Below are experts of layer 6 (counted from 0) of a mixture-of-experts language model. Rows are named router (the router's row for the expert), up (a neuron's input weights, with its number) and show model dimensions 384-511. Each number is 200 + 30 x the weight over its row's rms, rounded and kept within 0 to 999.
After each expert's rows: "comes after" lists some tokens at least twice as common just before its tokens as in all text. This comes from a sample of Wikipedia text that the model never trained on. Tokens count by the router's weight.

# expert 7
router,180,142,212,170,199,167,193,184,188,199,209,194,171,195,189,206,200,208,181,177,127,228,195,252,204,200,206,220,183,163,164,190,192,263,199,163,156,211,232,220,176,199,215,157,189,175,259,161,187,188,206,192,185,232,191,201,185,174,194,179,182,237,204,185,179,158,167,184,171,244,170,155,212,174,244,183,219,194,175,184,195,202,197,135,173,204,221,242,239,200,221,210,128,280,226,226,207,205,160,207,149,173,218,240,179,268,282,250,189,223,204,183,211,152,208,233,204,131,156,199,127,204,192,247,202,148,228,232
up0,209,231,225,136,170,138,220,195,139,210,188,203,213,186,190,203,162,184,215,206,178,175,209,160,208,260,191,213,189,159,218,203,177,171,209,225,213,192,206,176,144,179,180,208,197,243,214,188,197,175,215,182,169,231,230,210,207,176,195,174,179,234,170,225,207,166,232,226,202,236,241,146,207,183,162,148,180,155,186,207,120,196,228,164,188,236,188,188,177,208,188,185,161,213,253,170,220,195,223,233,196,211,179,175,184,227,152,223,165,242,205,178,172,235,188,201,166,173,274,238,162,199,248,259,226,230,183,204
up1,233,203,168,218,230,199,219,211,169,233,220,225,149,157,256,213,175,195,162,145,207,201,216,201,211,255,166,160,147,153,201,182,162,206,217,174,215,215,198,217,171,240,216,128,206,186,201,221,208,154,203,159,183,230,196,190,250,190,170,171,165,152,183,205,207,187,150,205,277,174,165,203,237,211,210,204,125,211,166,193,218,202,219,152,185,152,202,190,222,228,194,233,184,262,189,227,211,163,153,239,203,194,226,241,162,190,237,203,100,219,174,216,227,163,218,234,197,236,185,193,138,180,220,193,170,174,256,128
up2,209,240,165,186,207,253,214,192,236,191,203,216,261,214,180,213,174,195,160,192,176,200,227,212,205,186,191,223,206,181,231,157,160,202,172,173,148,228,218,219,164,270,180,195,239,129,191,174,163,237,191,186,173,256,205,163,268,213,163,194,231,236,144,223,171,206,160,183,177,219,263,196,214,162,245,234,155,219,221,212,293,191,221,168,203,212,181,247,211,201,172,212,181,168,242,244,237,188,175,183,165,135,235,226,137,238,213,171,227,214,231,193,199,182,141,204,233,194,199,177,197,173,193,271,190,209,169,186
up3,212,230,209,188,224,178,251,187,250,191,179,203,203,202,198,187,201,193,185,211,197,167,153,197,166,197,182,188,252,200,172,157,154,241,206,236,183,208,232,211,217,208,264,189,210,215,163,218,199,197,184,111,202,166,204,217,205,227,168,246,228,171,162,221,223,223,188,188,207,215,201,193,214,125,223,205,262,173,191,198,133,205,173,200,143,195,179,211,202,130,174,176,229,178,245,239,234,207,208,233,228,162,169,169,197,220,184,183,108,168,197,225,221,207,200,235,206,194,179,188,234,193,169,203,198,183,189,231
up4,231,187,194,164,209,165,182,201,226,251,173,177,175,225,227,144,235,204,176,191,169,197,204,170,208,208,193,132,129,247,167,245,193,201,203,242,245,180,192,202,176,208,202,201,165,238,207,181,235,236,206,234,142,193,163,210,223,217,206,223,209,238,263,135,242,186,208,246,231,140,180,180,213,162,198,206,183,192,234,203,228,219,231,155,244,190,197,207,223,177,214,248,211,285,246,142,178,145,178,273,186,197,194,212,225,262,212,184,118,197,190,218,160,173,205,236,207,216,170,202,260,172,182,260,162,156,153,224
up5,185,174,227,184,188,204,199,111,247,201,210,212,185,225,236,183,163,232,240,216,221,153,172,223,232,167,199,202,219,209,227,230,167,194,219,211,189,227,213,209,220,227,184,211,220,226,158,197,232,172,147,207,142,221,231,233,154,224,204,210,198,274,155,173,194,202,206,187,175,200,251,168,217,202,199,222,164,211,238,159,195,203,191,204,181,186,211,211,225,219,182,160,242,218,171,192,243,233,291,206,204,178,211,157,217,173,200,181,206,201,139,177,206,281,214,159,269,196,166,222,257,142,234,207,233,210,184,165
comes after: " the", " a", " The", "The", "==", " an"

# expert 4
router,297,201,209,185,224,248,187,195,217,214,256,198,170,180,169,184,231,226,170,126,152,194,199,190,227,204,160,265,162,215,222,162,201,191,165,147,149,195,205,206,207,186,187,208,200,188,153,190,189,189,207,223,164,204,189,173,239,196,170,179,215,185,188,186,214,173,198,186,210,219,206,202,202,183,226,148,222,196,156,239,148,194,234,170,191,207,250,210,194,203,160,204,221,234,235,177,217,173,210,201,152,163,222,190,192,170,210,224,180,222,215,207,183,124,192,182,193,217,179,195,208,231,222,198,227,214,175,186
up0,196,236,149,187,176,230,180,184,172,183,231,192,191,175,105,230,185,249,206,188,219,212,165,189,205,216,140,191,177,222,178,162,201,153,180,219,204,242,184,202,217,230,235,208,247,165,207,197,157,190,198,168,200,187,204,144,179,217,248,162,215,175,191,194,151,164,135,168,145,146,216,201,170,214,208,149,197,241,198,209,173,178,186,181,180,217,228,240,188,187,194,181,187,198,133,211,162,177,239,197,211,186,234,201,205,198,197,201,181,188,159,187,164,180,198,154,228,144,181,179,182,155,237,169,166,185,215,172
up1,220,229,148,153,174,254,215,224,190,164,202,220,180,198,177,187,194,181,186,157,237,241,212,225,218,172,171,244,254,167,206,198,231,230,173,163,160,220,228,177,229,189,182,171,224,179,183,241,202,197,191,117,161,224,183,183,213,216,172,191,218,188,156,188,174,206,210,169,235,188,238,182,232,192,163,141,207,252,159,216,189,194,208,188,236,220,253,187,144,213,191,215,232,194,160,186,198,193,175,172,140,171,194,196,210,157,229,161,206,195,146,224,226,189,141,212,182,246,204,219,142,246,166,222,210,203,227,160
up2,251,235,145,180,231,204,214,178,224,182,206,205,212,166,205,175,227,224,197,174,220,165,146,172,223,180,142,189,179,217,202,171,181,123,207,200,248,148,223,220,212,208,185,222,173,135,148,233,163,173,206,225,160,203,184,228,213,213,129,187,178,229,174,194,188,205,192,234,211,207,193,197,179,178,190,178,291,194,245,189,188,268,164,205,161,162,160,201,150,257,193,181,236,149,244,225,215,199,198,164,206,238,224,176,202,306,231,104,151,208,215,208,184,219,191,241,201,215,261,222,227,199,206,213,240,163,204,204
up3,174,195,217,191,180,168,149,171,161,158,165,206,191,187,262,218,235,184,214,182,206,195,193,180,251,220,182,140,166,202,220,194,175,123,239,192,238,274,104,222,227,213,231,192,167,232,182,184,173,199,161,159,188,249,203,210,197,269,183,201,186,192,160,241,224,190,148,159,187,254,217,168,179,190,216,150,141,175,165,183,212,165,203,197,200,145,194,235,238,191,189,257,170,206,178,198,177,179,227,178,194,178,163,195,177,217,173,223,217,211,227,166,192,178,195,226,150,228,158,226,182,194,250,215,183,203,213,202
up4,127,212,245,122,153,211,243,189,213,169,297,228,239,167,204,198,175,178,209,203,203,238,236,239,238,130,234,216,252,179,225,187,251,195,194,178,211,223,221,224,221,241,201,206,175,210,217,182,217,217,263,219,223,182,185,209,181,249,201,215,250,164,202,162,175,164,237,191,214,181,172,216,256,220,192,193,189,148,145,153,278,215,199,226,140,204,209,223,232,217,167,184,173,219,211,217,163,206,199,198,210,174,243,150,196,241,146,201,225,164,167,169,204,131,155,173,240,207,166,155,191,184,183,192,216,227,107,196
up5,183,214,182,167,223,232,175,205,169,150,259,166,223,217,80,232,179,187,228,234,170,168,193,148,245,188,194,266,151,200,239,154,187,149,173,250,278,138,249,268,211,221,223,161,254,153,196,224,260,186,228,186,209,201,229,161,242,249,171,192,179,180,242,202,213,214,181,247,215,243,183,186,268,222,219,193,229,182,251,201,229,225,168,198,187,179,179,198,239,189,126,207,172,194,141,236,191,179,228,231,177,197,172,202,236,249,197,180,204,161,224,172,194,188,168,284,148,149,223,225,182,202,195,191,195,197,216,206
comes after: " |", "-", "|", " his", "\n\n", ";"

# expert 14
router,192,153,212,190,191,183,184,183,227,146,195,150,154,163,199,167,181,202,200,149,218,221,174,209,205,230,236,181,200,178,163,187,157,164,176,187,175,151,227,252,278,267,253,192,164,274,232,208,246,216,196,206,210,177,219,248,248,245,204,201,232,198,177,194,213,175,157,189,215,219,228,147,226,186,208,158,159,186,166,185,176,177,210,217,205,275,229,207,193,196,201,150,185,203,165,238,212,202,238,231,216,178,185,164,258,243,214,234,236,205,197,231,218,215,196,208,223,118,127,200,195,203,282,167,206,266,207,207
up0,193,187,216,205,188,222,170,181,154,186,170,265,183,161,170,259,197,206,153,232,243,218,189,170,158,188,174,243,181,238,216,214,222,199,237,161,213,186,194,222,238,230,201,177,213,259,202,164,218,226,207,173,156,203,198,222,219,221,179,221,174,241,213,243,142,161,193,195,175,220,207,190,180,199,164,183,187,175,201,215,182,179,204,192,198,250,171,182,152,188,191,220,202,280,174,222,212,241,184,268,197,202,171,198,227,191,266,197,208,197,208,176,199,221,143,176,249,247,222,251,196,258,193,172,214,223,208,205
up1,184,149,240,180,232,185,158,188,193,186,215,196,211,198,255,196,185,202,201,214,168,234,250,214,216,203,162,197,218,212,167,151,168,191,156,160,262,171,229,215,156,223,245,218,163,222,192,209,186,185,205,256,206,212,192,190,119,206,210,184,212,196,140,195,171,193,251,220,193,277,250,178,233,228,211,180,169,210,187,181,200,235,176,212,225,223,190,204,206,166,202,191,178,216,206,196,161,236,212,218,176,152,199,231,216,232,200,172,172,207,215,233,162,247,168,209,214,121,203,272,174,183,253,230,190,233,264,210
up2,179,187,206,170,173,175,204,121,188,124,135,189,200,153,195,176,203,132,211,184,181,214,192,183,164,191,199,213,253,212,202,205,164,172,178,188,206,189,193,202,210,184,191,166,214,231,175,219,244,196,201,209,236,262,242,157,182,228,228,212,182,192,178,211,237,197,217,210,207,229,173,200,223,195,175,276,235,225,158,215,204,213,235,222,206,194,184,203,200,204,179,218,151,193,164,218,200,208,214,195,160,167,225,207,230,189,184,225,157,186,155,224,115,169,184,243,195,236,179,173,204,192,192,196,188,218,166,219
up3,191,200,221,170,180,148,223,172,201,163,155,226,210,195,241,196,222,231,209,266,186,219,221,223,199,179,212,230,170,202,227,175,233,190,250,222,176,202,300,212,190,184,164,235,153,216,248,190,181,158,150,223,201,171,151,262,202,217,212,208,190,200,198,249,200,162,195,236,159,181,178,228,200,171,185,214,204,193,200,215,221,196,246,220,209,169,236,219,204,184,224,241,263,191,165,209,220,225,206,285,182,209,202,197,216,262,190,191,193,227,209,183,198,203,195,176,150,159,182,227,179,214,185,255,181,217,161,193
up4,188,132,195,255,238,225,198,253,266,225,193,199,171,183,261,161,122,220,217,177,255,222,181,196,207,167,197,206,219,195,154,225,221,202,170,195,186,163,215,188,191,206,195,181,208,214,200,154,219,215,177,221,203,236,272,188,186,156,259,226,255,154,154,224,212,178,182,195,236,236,159,232,218,201,219,202,229,182,226,203,213,198,232,145,193,216,164,214,174,196,191,194,236,193,246,226,235,233,203,192,207,203,193,195,235,214,197,191,221,223,166,186,132,170,147,266,225,203,241,194,255,203,188,164,180,216,229,218
up5,181,193,183,179,167,146,183,214,215,199,162,238,193,182,182,145,185,161,219,185,215,265,115,161,137,170,185,197,258,207,191,187,153,222,190,214,190,156,190,211,226,123,207,242,166,217,194,185,180,195,188,200,186,199,196,222,190,194,158,174,212,158,208,166,183,209,227,166,206,257,242,185,217,214,211,153,191,198,163,209,195,237,234,164,252,190,218,209,211,196,202,228,211,242,182,231,167,235,134,160,236,170,160,208,201,202,186,215,231,223,224,163,154,209,206,185,211,184,207,175,195,195,318,223,247,217,188,196
comes after: " ", " (", "–", "201", ".", "200"

# expert 10
router,255,192,186,207,190,176,192,144,187,205,195,191,181,203,236,178,248,192,226,180,200,232,172,157,172,171,178,163,206,197,153,244,217,183,240,147,182,218,230,162,180,253,225,161,182,232,166,226,221,200,160,188,212,171,195,55,165,213,205,175,263,137,214,192,200,133,197,218,200,195,172,152,214,223,182,166,220,105,178,239,197,192,199,202,195,197,236,243,179,165,197,181,185,220,203,245,205,144,213,187,157,175,194,255,253,183,241,192,199,133,194,165,221,216,175,251,216,174,175,225,208,198,183,241,226,231,220,189
up0,202,196,180,185,213,206,188,185,235,218,215,221,222,197,234,163,139,187,179,170,223,229,177,138,203,198,235,168,228,164,250,290,206,254,222,152,133,199,153,190,185,179,212,164,188,163,286,200,201,244,196,199,193,186,171,183,172,218,162,152,221,181,214,209,156,224,173,165,224,237,224,188,207,173,230,162,224,257,205,188,249,179,176,127,193,257,192,205,206,147,260,249,169,216,212,176,184,178,197,247,216,178,104,194,208,199,247,223,249,194,195,249,202,192,182,208,206,195,217,206,269,189,163,193,251,217,151,225
up1,190,246,229,149,191,207,244,200,200,172,154,194,222,189,331,226,218,183,247,243,241,220,157,184,182,196,223,194,205,276,209,206,170,194,220,184,254,192,212,231,202,260,219,193,248,160,210,201,221,248,215,197,131,198,186,221,192,185,235,173,211,190,234,195,264,215,209,168,207,263,185,213,220,158,207,200,257,164,228,280,202,196,186,177,208,196,217,178,210,180,226,166,213,152,232,169,229,143,134,225,199,186,174,199,206,169,216,192,217,194,189,223,158,201,199,229,173,196,196,148,188,165,224,194,247,258,191,201
up2,174,220,147,226,156,229,228,242,218,175,215,214,209,220,209,194,160,198,201,125,228,215,171,171,231,225,245,157,179,219,169,209,134,192,235,233,160,163,212,203,177,198,255,202,200,223,213,201,263,194,216,203,166,256,242,194,219,160,239,233,213,143,258,227,225,188,171,176,211,218,229,234,207,205,221,230,161,164,176,208,184,244,181,199,168,228,177,168,129,194,212,205,179,187,267,158,180,202,203,211,200,200,194,159,177,196,190,256,247,197,198,161,185,230,170,169,227,204,209,195,238,240,202,167,166,192,179,144
up3,174,166,176,162,191,211,228,226,200,129,174,173,190,212,251,221,168,173,195,188,187,190,146,141,138,229,217,204,231,204,193,166,214,209,182,187,188,239,237,186,201,195,178,207,206,195,238,212,235,189,222,207,165,190,219,199,200,191,208,244,213,204,225,241,176,234,212,172,164,217,211,176,205,240,219,162,217,242,178,187,187,230,185,249,216,179,199,185,185,208,199,213,192,178,128,241,186,183,241,167,183,206,250,182,245,235,224,186,212,206,177,237,168,188,145,253,233,133,184,197,229,192,195,227,217,211,195,207
up4,218,177,259,155,237,234,173,167,201,221,224,213,187,140,233,210,262,186,223,200,222,180,181,176,137,143,204,214,189,225,174,212,259,220,171,258,227,257,169,209,264,181,179,224,166,202,182,210,182,194,178,195,232,174,199,174,223,139,231,221,163,244,178,244,265,235,171,201,201,230,248,227,236,197,214,210,141,197,216,173,224,191,142,114,208,194,219,188,206,153,213,181,166,221,202,196,177,208,170,193,255,192,237,178,197,312,179,233,156,173,166,186,212,197,224,175,256,260,211,154,177,230,211,234,172,197,185,194
up5,214,205,207,235,158,221,166,255,107,215,146,175,231,243,174,169,197,253,246,202,178,197,179,181,229,162,188,171,216,192,196,265,139,206,196,226,166,242,207,202,182,227,188,174,184,218,217,181,150,207,206,201,216,131,193,148,162,173,182,199,228,170,183,195,211,123,137,202,157,213,186,202,243,193,198,202,177,218,188,180,207,188,227,193,238,189,200,189,241,154,164,239,225,224,189,256,167,215,250,199,228,255,220,207,183,123,224,229,182,192,275,186,218,206,152,195,204,202,175,235,229,198,190,198,150,169,146,192
comes after: "\n", " of", ",", ")\n", " in", " |\n"

# expert 2
router,201,217,200,182,247,216,169,189,157,160,233,277,198,142,158,151,223,257,176,179,169,210,181,237,156,186,203,209,271,177,193,194,196,260,202,223,170,172,183,214,183,252,250,213,202,232,207,213,156,222,143,186,190,175,203,165,246,208,141,235,169,179,188,151,208,195,194,176,288,189,231,155,146,196,226,252,211,193,191,243,262,213,214,220,178,197,195,223,224,172,187,161,156,227,168,211,218,218,176,155,206,201,184,241,193,205,209,215,246,223,204,238,209,141,214,226,246,158,244,212,186,165,188,200,194,205,187,254
up0,208,162,220,215,220,169,185,158,197,201,212,203,171,174,181,213,188,195,210,216,196,218,188,228,97,178,186,224,172,156,177,236,145,207,221,205,238,197,198,195,183,176,215,206,181,222,228,220,178,212,238,213,137,188,179,210,207,202,218,218,207,186,226,235,187,226,215,215,243,141,179,220,184,202,166,192,187,140,209,163,224,214,223,184,164,158,169,211,234,216,241,188,178,169,239,146,220,193,158,217,221,179,206,192,200,199,187,194,202,209,184,207,193,170,192,200,209,213,173,201,183,249,184,187,198,217,219,183
up1,212,203,193,218,227,233,195,162,199,205,200,213,188,224,178,218,169,218,223,183,219,227,223,187,235,200,222,171,224,199,167,214,199,192,229,203,196,170,185,175,257,221,256,234,262,211,265,226,227,167,226,227,230,223,170,227,212,232,229,219,171,180,198,201,188,198,174,229,189,196,241,196,217,201,205,194,243,243,189,236,233,216,218,182,233,226,182,193,171,136,217,226,196,169,202,191,200,198,137,215,205,161,168,195,248,232,221,149,142,144,218,193,217,217,174,201,197,201,248,208,210,201,228,265,225,220,189,130
up2,257,191,172,159,149,243,200,198,182,211,230,204,192,197,170,202,230,170,154,231,227,192,156,217,224,250,183,246,245,163,183,209,167,209,209,216,174,156,159,197,174,245,230,248,160,221,185,153,201,207,232,236,111,189,199,203,211,207,116,234,197,185,194,138,206,186,244,178,155,235,227,223,217,223,230,144,150,250,166,183,191,213,204,213,176,232,224,197,173,200,140,207,203,158,168,240,217,201,193,219,205,207,200,198,216,239,171,264,210,206,219,186,246,185,145,270,185,150,229,234,215,222,243,175,133,206,221,199
up3,249,199,205,196,210,226,193,209,188,164,206,200,202,245,151,194,190,235,191,202,215,202,157,200,230,226,153,208,182,204,171,201,184,188,210,145,189,171,189,186,192,166,276,194,204,167,221,202,172,198,131,258,142,227,208,193,180,218,148,141,166,230,215,187,170,207,165,178,218,183,207,196,205,143,242,235,209,195,140,159,181,171,232,186,218,195,154,219,262,172,194,238,175,215,184,211,156,209,164,205,231,206,219,182,220,245,183,238,266,227,154,254,179,198,161,208,252,229,229,175,158,174,184,221,162,258,225,159
up4,189,183,244,215,226,134,178,175,220,232,211,206,209,194,247,177,177,176,231,194,170,164,172,188,187,283,228,212,192,242,202,163,202,232,210,183,179,203,257,220,202,183,251,210,186,177,238,191,186,217,234,197,154,201,194,201,168,203,202,213,195,198,199,193,229,195,203,180,222,208,228,197,196,244,145,240,172,144,165,245,212,245,208,254,170,234,252,206,182,177,162,195,215,204,167,217,167,233,165,174,197,172,199,207,237,158,237,159,200,196,213,204,193,168,225,167,211,208,233,207,230,217,157,216,156,188,267,279
up5,200,183,194,185,147,216,190,226,166,230,185,176,167,184,209,209,196,178,195,163,219,209,174,234,178,243,206,227,201,133,230,197,221,165,261,199,207,200,215,231,187,233,190,190,241,249,195,189,181,239,206,197,175,230,249,231,213,223,231,213,194,156,165,175,187,233,209,171,146,141,186,191,200,203,203,197,173,182,191,130,183,216,214,177,160,182,189,176,247,235,235,237,219,165,183,187,161,187,157,150,140,213,166,199,191,292,209,198,169,184,179,189,235,194,197,178,204,268,152,139,179,202,190,154,248,164,190,222
comes after: " ", ".", "–", " (", "′", " $"

# expert 15
router,189,202,204,212,240,241,206,165,198,195,248,179,187,219,191,188,204,223,177,180,217,254,201,231,240,132,196,192,242,153,184,176,208,211,175,233,160,201,170,208,226,146,204,221,201,187,247,172,167,189,220,150,215,214,172,129,170,200,194,177,251,215,200,196,156,183,183,211,240,270,173,153,211,162,245,232,165,173,175,212,197,199,165,246,142,213,151,202,190,226,208,198,161,165,239,199,206,214,224,215,170,218,203,197,223,182,203,172,242,203,178,240,187,119,224,220,233,208,182,194,201,232,195,240,164,193,163,171
up0,198,230,209,202,207,226,203,151,181,178,186,189,186,194,180,193,191,234,144,187,239,156,152,200,174,208,187,242,216,216,164,208,199,151,240,229,232,139,217,228,176,182,197,234,260,163,203,188,167,172,248,196,172,206,195,183,181,250,206,198,195,211,272,228,189,199,231,216,212,187,161,240,256,204,191,185,195,210,170,239,209,206,226,185,175,168,233,215,124,153,205,180,207,202,227,242,252,188,194,217,214,170,195,195,225,207,225,233,165,226,187,224,172,175,194,150,210,237,242,168,198,243,182,214,202,213,209,222
up1,239,211,231,191,188,220,205,143,168,185,89,239,232,186,184,200,213,164,200,234,188,205,201,215,218,190,186,200,210,139,171,264,276,145,187,257,132,211,190,205,223,221,201,146,146,195,222,181,188,231,180,194,209,232,235,205,205,229,242,212,212,153,209,236,219,166,201,176,186,153,179,240,216,201,206,151,174,178,165,213,157,164,188,174,239,230,223,185,183,186,227,202,211,220,210,218,214,162,162,178,178,200,174,207,268,169,160,203,178,217,212,253,192,256,217,222,163,173,194,254,182,257,174,187,187,209,206,160
up2,197,200,205,181,208,174,166,130,215,220,178,177,226,235,176,205,207,231,238,164,189,180,214,173,196,247,176,184,218,186,161,202,209,220,144,229,164,186,210,141,265,188,242,169,236,226,221,210,189,195,185,189,202,120,218,166,203,240,252,180,239,229,204,205,222,216,172,216,213,190,178,214,211,207,208,195,194,214,252,225,222,150,195,196,184,206,174,245,186,253,185,241,234,223,198,220,192,187,225,193,249,221,182,266,186,230,191,183,204,217,230,168,138,169,194,199,224,178,200,212,265,204,193,280,186,180,202,250
up3,209,198,259,159,202,157,166,178,225,143,203,164,229,171,183,198,197,240,195,173,205,208,218,255,247,178,229,204,194,207,186,172,205,184,185,192,176,209,228,188,214,148,212,202,216,198,228,180,196,209,191,143,215,168,172,185,189,196,210,196,148,127,236,178,170,206,196,243,219,233,207,176,183,178,207,179,222,161,175,228,228,207,228,179,139,220,227,229,128,191,206,219,250,217,150,205,270,216,199,243,194,221,180,226,213,255,192,149,227,217,206,255,194,212,180,165,212,186,191,204,249,207,212,168,235,228,225,201
up4,210,197,157,215,113,242,195,186,177,217,209,160,185,186,171,224,247,225,217,208,109,218,210,200,316,225,247,223,211,212,175,204,204,209,178,173,184,245,221,247,175,194,192,204,216,216,248,170,213,229,206,185,211,205,248,193,193,216,262,187,160,178,221,190,262,177,181,205,235,160,166,206,235,208,211,190,180,202,182,216,208,221,178,152,172,248,209,206,210,198,141,151,235,216,176,220,247,177,141,171,232,147,188,225,209,139,179,200,195,260,145,194,195,123,214,209,206,227,191,203,196,216,243,189,221,234,256,213
up5,186,168,185,222,183,265,211,200,187,170,223,196,203,213,275,159,277,250,175,233,212,191,178,247,202,152,207,227,196,155,216,169,257,247,225,209,184,208,207,236,181,159,184,184,206,187,181,164,182,185,209,228,224,204,151,276,195,226,219,207,201,178,208,169,303,223,172,200,231,180,177,224,215,189,194,164,212,198,219,173,135,186,217,259,206,207,208,184,158,192,154,153,173,195,171,222,208,215,230,198,183,257,206,207,213,275,199,209,201,160,167,239,171,185,253,212,208,257,190,209,244,243,217,171,187,280,163,183
comes after: ":", " of", " and", " a", " in", " as"

# expert 5
router,205,187,202,166,200,195,172,172,148,151,269,188,195,197,213,199,236,221,186,173,160,220,190,220,218,133,226,196,139,204,190,247,235,166,173,186,204,212,190,228,240,209,244,181,177,297,205,182,166,200,206,224,211,139,165,159,226,235,219,209,236,191,271,204,215,167,223,184,175,194,231,168,190,195,229,190,174,213,193,217,209,195,183,179,171,227,201,203,182,169,100,178,195,180,178,241,233,230,206,210,208,193,217,223,193,204,209,190,239,274,222,259,179,145,206,220,219,252,160,195,197,242,235,257,175,139,217,215
up0,200,178,166,230,178,252,215,225,151,229,192,233,192,241,246,197,245,206,164,188,204,218,193,170,235,196,209,133,247,174,176,189,181,227,202,176,214,168,191,177,165,144,144,207,214,153,176,182,184,207,159,187,208,225,221,194,295,183,193,186,180,239,212,254,172,230,149,221,116,209,221,183,214,201,229,179,158,198,217,183,203,184,188,197,237,147,210,190,203,209,251,222,187,199,184,269,180,223,188,168,217,248,220,200,183,177,217,194,251,179,135,137,180,185,190,134,251,295,211,147,251,157,237,215,305,176,167,213
up1,215,211,196,206,242,223,126,212,207,136,191,181,244,147,177,180,252,220,194,246,158,186,208,206,201,216,210,183,219,199,173,251,259,210,211,184,192,205,203,201,202,196,174,219,189,176,217,199,166,196,249,192,217,212,202,183,248,214,136,204,205,178,225,152,207,244,201,145,244,180,256,220,223,178,183,190,176,148,174,220,184,170,201,202,230,224,263,181,193,240,187,161,205,197,161,214,204,198,208,227,217,192,161,224,182,223,169,180,181,219,169,207,180,209,153,190,153,220,231,205,209,207,202,191,233,173,230,204
up2,186,202,189,165,209,165,124,202,149,141,239,194,255,202,168,221,194,189,204,220,189,166,207,177,256,226,151,172,178,171,243,185,183,200,160,172,209,226,183,197,123,248,274,199,197,209,135,227,196,241,160,197,176,197,179,184,236,206,173,128,180,230,216,211,168,224,203,207,198,294,135,200,197,209,185,218,197,214,179,219,216,164,206,198,203,255,226,187,186,186,218,175,153,178,210,206,234,180,272,226,228,234,194,186,222,209,198,242,266,226,189,249,191,155,180,223,257,242,190,232,157,223,150,199,218,189,228,234
up3,216,176,195,204,215,178,223,207,217,207,174,257,183,229,195,195,214,219,212,235,119,181,225,217,210,237,206,175,210,164,188,194,192,190,169,252,198,181,233,196,153,212,218,166,186,255,202,179,233,213,201,202,193,153,143,190,223,132,248,198,200,199,258,183,208,213,252,169,209,199,179,195,127,191,209,170,203,211,231,225,153,248,193,244,170,216,184,213,162,197,203,190,230,239,213,181,228,182,242,191,233,170,191,200,193,193,180,153,201,212,214,252,219,202,218,190,192,181,218,147,207,168,233,236,204,204,193,182
up4,231,206,193,143,205,187,185,209,217,215,229,235,155,182,226,184,192,165,191,218,240,220,204,193,219,227,158,197,222,206,203,202,188,224,174,212,196,186,233,243,222,126,105,173,153,217,168,242,245,191,183,176,174,165,142,170,197,204,187,200,223,243,222,190,193,162,175,222,163,202,204,178,256,226,193,192,208,234,201,241,208,221,190,214,159,188,201,187,217,193,195,174,126,242,223,222,185,219,184,186,254,147,213,215,224,264,211,208,199,202,139,202,165,170,206,247,239,239,178,180,208,208,185,192,225,172,150,228
up5,173,199,161,196,202,226,226,128,158,226,228,186,191,180,223,175,157,196,175,228,175,215,191,187,253,171,149,243,179,218,156,255,183,206,200,191,235,226,193,174,153,257,176,219,250,206,181,210,191,193,158,194,210,172,203,211,208,213,180,246,207,164,180,173,174,203,201,205,259,155,253,183,174,234,178,198,190,203,250,259,192,265,270,197,230,212,174,233,217,247,155,227,187,174,187,195,218,171,183,198,187,244,175,118,195,216,238,207,208,218,210,195,167,226,182,185,210,256,193,241,192,202,208,221,215,225,179,167
comes after: " |", " was", " to", " he", " He", " and"